Below are experts of layer 8 (counted from 0) of a mixture-of-experts language model. Rows are named router (the router's row for the expert), gate (a neuron's input weights, with its number), up (a neuron's input weights, with its number) and show model dimensions 0-127. Each number is 500 + 25 x the weight over its row's rms, rounded and kept within 0 to 999. Numbers have three digits each.
After each expert's rows: "gets" lists some tokens that make up at least twice as much of what it gets as of all text; "comes after" lists some tokens at least twice as common just before its tokens as in all text. This comes from a sample of Wikipedia text that the model never trained on. Tokens count by the router's weight.

# expert 27
router:520511520537501487467476492458492518470487515538491505481502491477470481509482535503517466520541490518527528491460480484510522523452530505473513514489515503484518528451513493513481532518495516471498511522498476519455478528502473464503523514474521478472489510477460513527498464471488490537483470525451535539541472512511477463468514520471541531504475481474453454517517502528483537527552
gate0:545559537479574512509506549476513498491506476518492495530494501458496462496481461486504431496523502530500446485520469499513541516485484490542500488495490498499517502504508522513493537455494467543506481481517487499492510512436452489503500523474449478511519489519461499498457475503530499535520486528484488507497515517539467479517456494488513516454508481522487510495484489485494535517483
up0:453449491517430501490499481512475491498480505459517488477505484559476525515519550524493576493480466506522547521481531483484480477543511506462486500510500496479446459501498490486505458514510527494487524514496510490504507480538545504504516456524531537498487484469540484475553512495471487465480505467515485501525490489495547500503515504528488492527510518523539482503511491513527477516522
gets: "\n", "|", "N", " District", " Win", " 88"
comes after: " |", "\n", ")", "°", "|---|---|---|---|", "|---|---|---|---|---|---|"

# expert 38
router:458496515494454466522504490467526520446555482496485530505501492489478507481523470536499497454487462521531453497507500496534493491519515498501491483456465504500513463516465532512544500504500511511481475468453521520483522502496492472478509521505514494488487481506451513493481494486535529494472477528507514514552450454459498467538512535522512498499482518531503526489473507452529506512429
gate0:440524516520478505475521518486476563516505537531517502517469498477505482464493473519484496487537498505548506493543431503503491496509497439531477536485509533465493438491486497503511505486503493496496470457524534517498510504491491516550517506541500507555501526469476507477503506465547489482518461528517492494515475524474494489518493535474485476496448486517511500511461491496513458469481
up0:524509518541482486518459534522514480496504470432495527481522503509504495498515480478510497516465538496508487480499509474520475532531525533494530471528446530529532516493526494494516485462505498476508559526514537473483543508522501468522505459466516559435488503521493491458475533531457544473517478482459486486503491494559514502510520482515498501511516490457490511519500494514497515481499
gets: " that", ",", " which", " but", ".", " where"
comes after: ",", " However", " said", " that", " stated", " announced"

# expert 124
router:487500525482477451502479450495519498458553465485468483486506469478486473479486525551484483509484470514527464491520514481486479519526503479536496441479493523511527476525552536486515525514522518506495538461486489523476511471506481518500502514534514477465496484486465498470473493491459494473458526514508528517494476461503499501568494453486552519473507516523496496500491508493520510502437
gate0:504554491489496446525509528520476497493520505458482512460519525465494496482496526567557526543536492518500478524488498487485447509475476482512511491479484502529530490477507506469531535456500529536538487479464491474484477505511456539490505483495529515458505450494496495506452513504489505438485508520475493515507511493535513494495502518544509515475461529459506521514504499497471464514472
up0:511519497499487503518532486507462501472472521513475463512513527524542537512486528510461501492460509508518530492478490508459443444502540514494445520483491530481445476489515513452528531532502474493507475499487515462512456512546497497497520518518487489520504485483484495508493534499527500512483459466547538496499516477511509505528446467510501484532518518482513482501463462461480516493439
gets: ",", " by", " In", " of", "In", " after"
comes after: ".", "In", " In", " due", " According", " However"

# expert 80
router:516496488480520501488476503510524459530494505490536482446513530474525532502494467479491510488485512508472494501492509473511472540560493556457460514500466512459535516515485517510460478517521547476499563521473481492458466488525482542500502486470536497498488492531523496483472491539505530533521484494498541499510535477492522555450538528517497494501521480483493537510544513490512518481494
gate0:490534499485462470522508512494490502582519523506476461474523484482503486513503510513535465513492524490475476507501515464487472523518525473495468546488485520480512509496485501525488542549503529468548551517516446492474478464494477514467463486487512478489469523463485510490481464548504494481482555511489493553477521489499500523515481463506481530533521490538474511488500530499482470482543
up0:469502475461491464526512523527489502499492529529519501524519487548490469501486469489550499491472514433508458478472509507522497513476481509500501476497523456470574499484523457506484493522496524501492518496484508528500478482488522467541550514492506442472504483465486496479481515506516513472541470499549519479513520458510479545509484495510503436545499465515493505497539476501504477526483
gets: " New", "an", " An", "n", " de", " San"
comes after: " the", " of", " in", ":", "M", "|"

# expert 83
router:490469505477465507494499487529479510491480506525543464475536467484540509497430498496538527452494511522531527547476504513507521504508529541475514491531463526484505527499496479489489509506474518517470493523520505518495504524460498484512521545532471527526510479470528480496479498486495536495446457484547528498508562524464515526459534493488479480504495484496524481465522464504448503481518
gate0:527471491480473460527515494483522488507471511553489473485536519475516504488505520483531462532509505510457505525500496496459502495479520508495550440490502470506491493492477451469490504507493476521472502505534476481498546485524467477512536525464481525482511495489488509509535508485515511513527467451472532486505490540479518503524493489491491456467506523527477531519463445469533524546433
up0:548477496447508485511519458508470481489480514554502500499479499462547512510534501509515487512517488489445491539505503491474501487493479507463543437494477470477499489494487450474476521521521478524479498527491496481473556487506496503494505560505480504483481500527507518516542477452524521494530485447493540492498507527481506504524513487445496452495496499532515521511469471462513498533464
gets: " a", " an", " A", " his", "A", "'s"
comes after: " a", " as", " is", " with", " for", " in"

# expert 54
router:473512489497485540506489513505527463495460514504514534544521490463500505487468460487526533500494548542495486471444449499476523486499542537461502453498491460525538527482476513490502506474525526497489484514525515491487459517492474455447517524477504496462530507491468537509554508506493484526520491532510493501534516501477501504511526463510494517535475528447514464480522485518514506459511
gate0:478531505473480498508540477475490488488451474502494543483525507507495472499502488525503474469505484570481506560478502474492463494511465513449445496470494504452529498508530489491488483468512527462519543523541506522516494519503536520487475476461510493446511539478530522510502460506498529504497485474517474489503502540485486497491476498494457522528508517444490463540460513486518495501470
up0:499536491514510500515508492465484504510476464486490509486528496487497533555513487548502477478511477509447507486511469504512488491544469507513471507492465542480520457505517499488497517464527530488500517528504495480511506474534497500508466501492514464461479482505452497493504488490461469525488542481514455468532498534483498486434527520480435535557487489446522485477438522489500487483496
gets: ")", " ", " |", "%", " —", ";"
comes after: " |", "%", "0", " ", "1", "–"

# expert 28
router:523481485538503482544481444461490461543490474466511502533522453543547495480516463480488487501464483533536533532548464479479532472553531509498512517527463485520503534512511487528531500469500487493492450477479519508468516501526494512503471479468477526500520482470508532505490505496468484512527502476466468488533491513480517510463526538513487477492463499481491506500502472514461503481532
gate0:542509443510479521492450484496503495509525495509536515486486477541484503505541487501484476491537511488533523525463523466536539536484473504505502531568484505535496471471503537467486505463477508459493441550493500485543509503496484520506486478467477508518477508510512531541479480489503519491452484516500530533488518499459537523512537461479498511497529511512514501445501527510511508523536
up0:494500505477474504429475445489487508496508476481492467506481467527485504480522506544489496503539487486543495491505502480543535480534500534513494516547498476499483504464487491484523492459473501441504455532514498475528497549509511503519504449436468518526474523510470529518511465514507543491488487522467503495507496507457511503522515469491522511547530524501538489451529477531484482503495
gets: " and", ",", "-", ";", " |", ":"
comes after: "\n", " such", "s", "\n ", " Website", "ing"

# expert 50
router:504497493558490480498467501461500462459463502485538489474518487512498519500524472534481539491500457557478518469472487486469532529519522496465512517513520506544513483490462473473498511471509513479468524522558475474501443513521511477486510524473511476500549472465489526500459527488481479523469484528511498498514531494506488531483530538531521528463482474524482481510516507532488488514550
gate0:493507468508491500511492541511522501469509535493501530493506431502509491495506507470463534486523521540539488485483522464497499487479491501520508493516488502515531476489471506572514506495487487457495457524530540524527527485492515529569497558514461540502520540491511513475489506515519489532509533506516462464491517504452461510521502500504540539528495511516546495489495511502517531560526
up0:474547490532519516475500510502508516459476484461506533444484483507494482493516509507498515514509499509573510491469533486489514490514482501496452509570479484518534501481505534562551503488493521489502471469503523530521517477494512531538503579517492524527499520496478549485522551534499482501497504516485504481511494516480445538529513513501497554496469508509494481481488528472487490514499
gets: " |", " on", "\n", " On", "On", "|---|---|---|---|"
comes after: " |", " ", " on", " list", ")", "%"

# expert 31
router:520462504477479510475484442506490502468471525496509469511482486491495479513487492536496460494469492487532472486490523496531524507510449482462467496482483449528469506513478491489487453483469489499506501489440518507546475515482491487498463526514475493485472489500438480492438499508492509512522519461515487521477544467459506511452513474458544529512492448496511482527501458464502491498486
gate0:522516528502475493483499502486506482467467491548500453472537532508479480513515492484516469476515503517537478513538512520491484531498479544516551494491488531508503515466551514512457455524483528475497479487528496503485512500507496472516471522447452468472492541528519532515511505452443542498494497473500486511504496502494456535550499486485453501500509507476474493510484527519484532522436
up0:514498499513530503487489506516496533514540490491499545520466483514526522519496515493491491479504489507454547506487492492496518456525490510471456532473524478464470526515455469512530511516505478533512489500443507532533497476497468497522534502510521541539512449458492498501535483528516467522487487531505512509488497493512525502494507512539533497520477534546521492487536494449554464488579
gets: " the", " The", "The", "'s", "the", " its"
comes after: " of", " in", ".", " at", " to", " by"

# expert 34
router:538511477496488519478485508484510511475493492478491537496534471510492499518477542453517508493529486542483528477455492483532513522510482517502530513546540478502478489521548508498524531491539505516487479487538493464526509505478462531477519508512504528497510475492470500534510493453565530546496503479505511507532458530506415507461462522521469498502491529484466504503511526500555496502517
gate0:514476450519486513500477505532478494463506535485498504492517515513481511499521496539516483468513492499481542459480501537499492477550505526500496525467500524513518487506496558518491498494529514485561468492514513515525515499488459465519482519523513496503525525501517449533485492468549522497520521498482456509546476497489434451526447515516490517503482536481542519502479505494558500554485
up0:510449457519505501515531539510512510458508505504521489491485471505488487535507560467520494492528506498511532452506535499536504509536510485504457501509508546507510525493524480489540450490535529535547527511531463488518497507471470503473519504510456556507485545492482484488511499519528521502547513492459507494466489516545506480502461484456476525529499503466486547501520452500503520515489
gets: " 0", " 1", " 2", " 3", " 4", " 6"
comes after: " |", "N", ":", ";", " (", " −"

# expert 36
router:529480526479498526517466488462532492479467479458526504538534474494526515521475483483507516491468523529498517481516491457507498518540536515468520510518516510531475525481489529465462527477525518475473463530532502487488502530458463472485518530497540467477540479471514543537528486491477471503484458512516521529516477491472519516465529511524489480492460499480497472531524532532496539459528
gate0:463533439500509525517477531527514523489493491475510498512502483455488517485483508509565527508448521466467479465478515488494455518490528438530456506505496476490516486499485509497498485452521502496507552502499515478540513487506519510532452530496509477516495529491503541486492498490460544516484489509459487550529464524499508455532503483501481514510530486489490526507485510485541515497439
up0:483487452518487506501469497489446485471502474516544505479531474484478490496471519491527495537510508521430518518470522475508488519546534485534470474508515494550545505495510494476460472459518516496498511521518465471519497480471517493546493505526476467513509511490461469487493485503526480502444486469470525529531499525516573500534523528490478513499518483493523545494522477488528522519500
gets: " |", " ", ")", "\"", "%", "\n "
comes after: " |", " ", "–", "°", " —", "0"

# expert 3
router:532479506482515518509457494500536489524479498470527526515509488481501534540503493473529510497478501529499507463536454495525482492501514544498516529533491516531483519477482518491475468492479548510488473484476490488465489544498493461512490532484548535469499451468503508512501485508486463489531530512517523528485543501481515541466514477542535468484448509468462476541509509506463527457547
gate0:480507548518527514514512494465513524453508557518510498505529526502502488515525513510486510528488479469467473489526485474476521474526497499544497487498519451479503519506474480506473501534547479491485496478529498489464503499479497555577513435506499545511490492495544498480523492463521533483512546468477526528491486477514470517499509484465522529476502525526531504507476549471504507452516
up0:565507511492509499522569490508526501491514476536507495504536498479491502515506531501487523513474480507470469524512451508473501507517489513537462533484495488483487488494503434506466492532546497509499494476552516507469483529483499552499472431475493546499446464524504514493495499503481531481524535479484539493480464516480470517500513487488533470474522488523516520545488520482467481475524
gets: " South", " North", " New", " West", " East", " X"
comes after: " the", " in", " of", " and", ":", "|"

# expert 70
router:497486489529451518493492476479489484488472544551511470484515488532541501491489490516447520515459501521482473552518542509503507485541472477496521456473479479516483535534535509486529453481470490482521460442471527515520515510471526490530486507503463518524483498510506481516464532495549535493518521456499477507515551504473518484470499504452499532525488510485486540501471476499503498505510
gate0:480505442488501500482508464468477494474493532536534500472485537502498498553485513446504511520503488489476493516525516485496448480503476507522521487493459499511554509476498544436470514476508458502536511501470471487494494495483504492544462562523535535474497493494525482472476476513485530472531495521477500522486522523515500494515515509486516501510499529491497515507463474529432517506562
up0:524507520488480511485487541460506512551536476490494498520526480481518492490480520506489529484463529497510477497511502499536485468562492476508502504476501528468434525555471521483528490436498504540567466531527512485514545508481563510540522481486545472507496496512479487512512476491513499517512499525519531486447468491509492498508499488484510491498493492469534476512461508470493528474471
gets: " the", "'s", " his", " their", " its", " her"
comes after: " of", " with", " to", " on", " in", " for"

# expert 35
router:522474503483497526501472479466535483482478477475523500519533479484530531532459480471519531471471525529519532475510476474520480499503537535481539514527510529528481533478464525459479526465531526493474474519519524493471490534468471477483534530496520475483529470471505525539484477468471475533476474534518518502525475481472523521472526535519499478476472519477505476529518537524486524474530
gate0:511499458538476468510514503472490525498519505501477516514493513475508538482499509524501494503521484441521509485473470508481483501476492544501517508513492486537487501490489496509520493519480481530512472515503484501555499455513513485534502472507430491520458510522462431486534514505492539457480528466497503510535505526511468509490505566475502449534550485519469541498461510499474467471534
up0:493496535496521507504492520503511530500501493552512449488488478521501471534523492473487524504452504489498473469473474464518516461506531468517537494461531526521522504503493466474468526506474449459515477498488509513515543504508469525478477500507539535519524500486500509469461540495489431540521528514524523437521525484497522448452488472461501484509477499474519520529495484497511517488517
gets: " ", "–", " 0", " —", "\n ", " and"
comes after: " |", "|", "–", " 2", " 1", " 0"